config.toml
n_layer = 8
d_model = 256
n_experts = 16
experts_per_token = 1
d_expert = 576
d_shared_expert = 0
activation = "swiglu"
moe_layers = [1, 3, 5, 7]
router_score = "sigmoid"
normalize_top_k = false
routed_scale = 1.0
balance_loss = 0.000127
balance_bias = true
init_std_router = 0.0067
lr_router = 0.000534
n_head = 4
n_kv_head = 2
head_dim = 64
vocab_size = 4096
norm = "rmsnorm"
norm_place = "pre"
norm_eps = 1e-05
positions = "rope"
rope_base = 10000.0
rope_fraction = 1.0
qk_norm = true
attn_scale = 0.125
tie_embeddings = false
parallel_block = false
init = "uniform"
init_std_qkv = 0.0312
init_std_o = 0.00781
init_std_up = 0.0312
init_std_down = 0.00781
optimizer = "soap_variant"
lr = 0.00208
beta1 = 0.95
beta2 = 0.99
weight_decay = 0.095
lr_head = 0.00694
warmup_steps = 50
schedule = "wsd"
decay_fraction = 1.0
decay_shape = "linear"
final_lr_fraction = 0.1
batch_tokens = [32768, 65536, 131072]
seq_len = 256
doc_mask = true
train_tokens = 404100000
steps = 5853
dataset = "wikipedia_en"
Below are experts of layer 3 (counted from 0) of a mixture-of-experts language model. Rows are named router (the router's row for the expert) and show model dimensions 0-255. Each number is 500 + 40 x the weight over its row's rms, rounded and kept within 0 to 999. Numbers have three digits each.
After each expert's rows: a language model's description of what the expert responds to. This comes from a sample of Wikipedia text that the model never trained on.

# expert 6
router:454505502500464508509465547508624540525520563526510492472475545571535501501516556492497481444475483518492505459499528573505473536624541503529465536479383586551431449459432512520535501461521466523468476502487489508541517485452507491442503536510509499535449517495537517532528489555490443382474466458496487494521427487510491474511485542556482436570508452505516505549535460537505516536502487564488478461467518508503526492615447533490420469539442486488480553461373531484530552464544501477471495507498516521455514476524443549496463480482464483541465426494500558523486405469580482510461456550468528574478472408404422540544531485463515512470504478515465471562463470495524519541510485463489501459417486470468480479455453453507444532468596507524512502525475468550490497517538452
Opening parentheses, colons and copulas in species lists and definitions, such as formula (, Genus:, Synonyms:, and is, are, or.

# expert 4
router:438505581540544482487487585471510490543526550528558459537516576477579458501544469438479529518576517497499543581545529483558479546554514555503474509546544505540466510499495470498468452447543548458451482496420473568539453535554458588460534535502524432491446567540581474545570456520510529439489452460460495451535506551556543454498558539501485526497488516487536497495457529510491498492536491480599463504465493534494521535490488510559513528547486460495491472516526470444480530484496441523520469496502488460506474503467445479476552531444519452544481554450486471446491504483551496578414487468445499524587461500430442448572459440410554459489539492510477463527472451460508470572488467452528526453502514578510477464523432497499507543579626521470489528499493497525483492548544478
Words inside names of nations, wars, armies and institutions, such as United States, World War, U.S. Army, California Law Review.

# expert 13
router:501551544541471512469442497519492483469481587488493543489498537502519493493443535504508542542502477562484538560511552509505486504538523482461483577534476559510420506533396455475515530409484498548500522518508545536462459501486508574421552542504505464520504507517497439511503524558489485495462496510474480481477520524528511391503552545476452511524489494584547538523537514505467504467506447503503444495501540492529503505520443525571473505636408517514447481527518515445532565440539502518467531456489501551505578468500416501500485472453469488478437501452482546503440518373504484556436380548458524496530471462508470489456495494495566521504409507494448423562413512442535488554494524507518486432464426461466514499484483504471421521560542529468504543537515481549461526569560515
Single digits, especially the first digit of a year after a date or in tables, such as the 1 of 1984 or the 2 of 2023.

# expert 12
router:502509519627512490436508546507528582511540542473506511484582567503574449489453532438504532506579527442461584576552548563479479557519489471484463496536483508496521529519527410493504471476462548507482444577490480510542435553471515575443542463469557498490472552598545445504499497508524489496482458486471519460491498506527512400488575566504451633524495505523509504471542472474524535468465480471539458475512523494576533532531502514493491528552409509525505487567502558483467534529481433504526495504467538523489493461506455505467500493486499468569509532480471519490480430488501412551405483457431545499520491451442498456500485463461550545478478482528521452503473508486514537584489465490510492391498528500465542504536434527470467485537582512483503516568530493510427460557537518
First names and inner pieces of personal, club and place names, such as Robert, Frank, McC, and Bre-i-ðablik.

# expert 15
router:509532540557504501452467542491594534487569576503506484477519503481546424465472480466472536483575537477483545580581484473482554567527506536492469498541500518529498497528450467475514480446472515486442519487476459517451496579508516565459478537489533497489445578595560427449529498510530528494433496489527480498497513456513487435515525534473470554532464538538621517512481511486507443462525471479557438487481486476453551514519501510564501514515436526567446493576528495385486531543464452489575511480440560527561525476521382469473508507486510467558500527553470483567484426485566461535514437463487497497503466483452487449473484489522562570531517466520476503537473517439534456549454465430460514458537546538516501560507453503560505477506614470475453491553510452565516525492480522
Closing pieces of personal and place names, often before a comma or parenthesis, such as Nig-el, Haif-a, Holm-es, Armin-en.

# expert 14
router:429458487620548479477450534508536538517538557482463508534533544455472443519454473459478472521513511540484519567535509529486473600455530474428486582515459509466479549509481468485476502459500497469409493538458509502459438564517545560417490533433515424494461474565534432506505491554503493456485470494521479487508447481517494407513570580504485563575532544497575534493465506516502426479512473475583438519519500488531541535522460478481508461519457512520468544516442515491480585487494497504566472479426543537551458465497389479547506530541489502448470517452480490487486477508532359520418492460481504507521420489538504461518477442492526502539457423501474463485502502499465524515499520461506528437513531520464490540461502491469490555447571558468455432565527551520470556467483502
Letter and syllable pieces inside non-English names and places, including Slavic and Cyrillic endings like -ski, -ić, -burg, -shire, Kazygurt, Ipswich.

# expert 0
router:510562570562536553473468552443511552511495591500518494496509501580546482528462469486440497506497476490475502503506559481462504526498551496450391568547458551503490479517429480542449504409483510465507527525500536529486526567585497527454511514434494457505467546543492432497512453535533476509502475476466469481488500510503489469536541553519441543537552474536592507532481507418462490513510509501544431477440530527493654480567483578496470531503388485497502477533485534450467540461533504497495516502469537489498524488476463494536500486487464488559467494511489570484440537411564472565465455533461521531474409466498499498482460502461540502498510460496472480502488512466539467564466454501531543370432462550429536516486511506519381584552529466462494503552550499486491510512471486
Space or dash tokens opening numeric values in table cells, dates, vote totals and scores, as in | 10, 28 January, –.

# expert 11
router:533549514589521505517512498471535525580556520507428496536533537514499459543538473510510502531516462503490549467538495489530485602524541514496443604517476495507483439492425490527533507454501466430431459520443471525467530561600427483468541483447560454554447562480561530558567491498476473423480507423546473504481452491528515474536466513588498521533472483541498504460495498448452487464466533503562410444450510539513533526558515502521434486519508499509442530496468524397514513473500501550484502469441514479498488530525504546455571553516552515561395450492492507509518474492533511543502500502477495542491473406495482466539524484483506487546422458473487456532480453512570479617475481487489496390449552551488485498466476526515486446432543475541458500520502530585550444505506455
Table row ends, coordinate symbols, and infobox field words in structured sections, such as "Area code", "See also", °N, ′, Total, Preceded.

# expert 7
router:456522457603510563498450573459588532507512535476492460549466552515589529482504509500501493463542470513484492517502559493548541497523537502471529517503470504542498472511462395501463465474480462524513496543522528484526478594510516584510567523505524475511493516550507443564542569538486503511466493431489466490527433445520491459519503436518472593458552507600526526547448479477485513490550504568479489422420561517493517522497461530515522536546529515453510531454524455479467546466516432451536486490465498537478503479518382473567537482471496484488454494493564549542474495417493481558486437535434442533552423472554522502461487425482563512587502434527452495597450503471490497512510536457471484411489450529508515548403478498509417532519544522466490482526515479488514475495548468
Periods, commas and clause connectors ending a sentence or clause, often after a year or name, such as "in 1887.", "but", "which", "where".